Experts of a small language model: 128 experts in each of 4 layers, a sigmoid router.
Below are experts of layer 5 (counted from 0) of a mixture-of-experts language model. Rows are named router (the router's row for the expert) and show model dimensions 0-47. Each number is 128 + 32 x the weight over its row's rms, rounded and kept within 0 to 255. Numbers have three digits each.
After each expert's rows: a language model's description of what the expert responds to. This comes from a sample of Wikipedia text that the model never trained on.

# expert 58
router:113073142141124151137154118154172158074102112166140143112162119045134098148085091113181160151139138127141145114139130127149113164138110178052174
It responds to: Name pieces and currencies. Syllable pieces inside proper names like er, Sch, Sal, plus currency signs and year tokens such as US$, €, 2010.

# expert 48
router:134074128101160119149120095133172195107080121189077135194167101146078111138129127169148224111133105087154184123167083138112131120157175182107175
It responds to: Name-internal pieces and bytes. Middle pieces of foreign personal names and non-Latin-script byte pieces, such as Hu-ang, Hu-x-ley, ib-n, plus line breaks in lists.

# expert 45
router:131090108090208138144167096130136110150151120175087122182108133145104135130153133184154192110110134143144147109109145145147156132173154132163156
It responds to: Years and time words. Year numbers that begin list items or tournament names, like 2010, 2020, 2014, plus "time", "century" and "York".

# expert 40
router:147079123111193108161134143115155153184169136121098121121086175123121165159109107081143198160054101148137191142128114151107177181117123060105132
It responds to: Plural noun endings. Plural suffixes and plural nouns after quantifiers like several or two, such as ations, ers, years, people, protests, forces.

# expert 2
router:133151143141118115125098111176119152096078124143093061080083142099126151117123093104138162161105146052180083117117092153090171183164067125146127
It responds to: Name and title starts. Opening pieces of proper names and titles in lists and tables, such as Man, San, Clay, the ip in plenipotentiary; also table pipes and closing );.

# expert 20
router:124142165153137170104226187179169093110103121122100065153079145151101116131114098103112130175067121144184159085178074117130146203185110071137171
It responds to: Heading and word fragments. Section heading starts such as ==S, ==P, ===, fragments inside names (Bud-ap-est, Half-d-an), newlines and table-row cells.

# expert 51
router:140078066134167132095181035154089155108187166167112150189192155169071105091123136120195126113143097127130170143180134158149133169152169144105122
It responds to: Clause starts, multibyte bytes. Byte pieces of Thai, Japanese and cuneiform script, plus commas, semicolons and sentence-start pronouns like He, she, this.

# expert 19
router:069112127139130096127088094122090166164074206142138080101072049077102080138127104146168180120133111133147143151148138131106161161155091102097149
It responds to: Line breaks ending tables. Line breaks after table rows in election, chart and squad tables, plus copulas like was, not, were and verb stems like Sc, cast, follow.

# expert 35
router:154082136134160146145099135134174155119168154131117153170077153156105136145084088115157131124060105126141158143142063144148146212122127058092103
It responds to: Plural word endings. Plural and noun suffixes finishing a word, such as s, es, ers, ations, ings, plus percent signs.

# expert 57
router:085162124137172110226149115177144141099113072123110141139111105150097163135146086152150151133117173150118123166175117195150166167123098109096116
It responds to: Closing parentheses. Closing brackets, often fused with a digit, like "2)", "s)", "(Marxist)", and word endings before section heading markers.

# expert 50
router:149089103139104136124186088202145150128163158158133139130184120142109074125120174140141139116063122113144118101160174162097147102162096148180094
It responds to: Commas in lists. Commas attached to words or numbers in lists and scores, such as 3–6, and 2006,, also multibyte pieces of non-Latin scripts.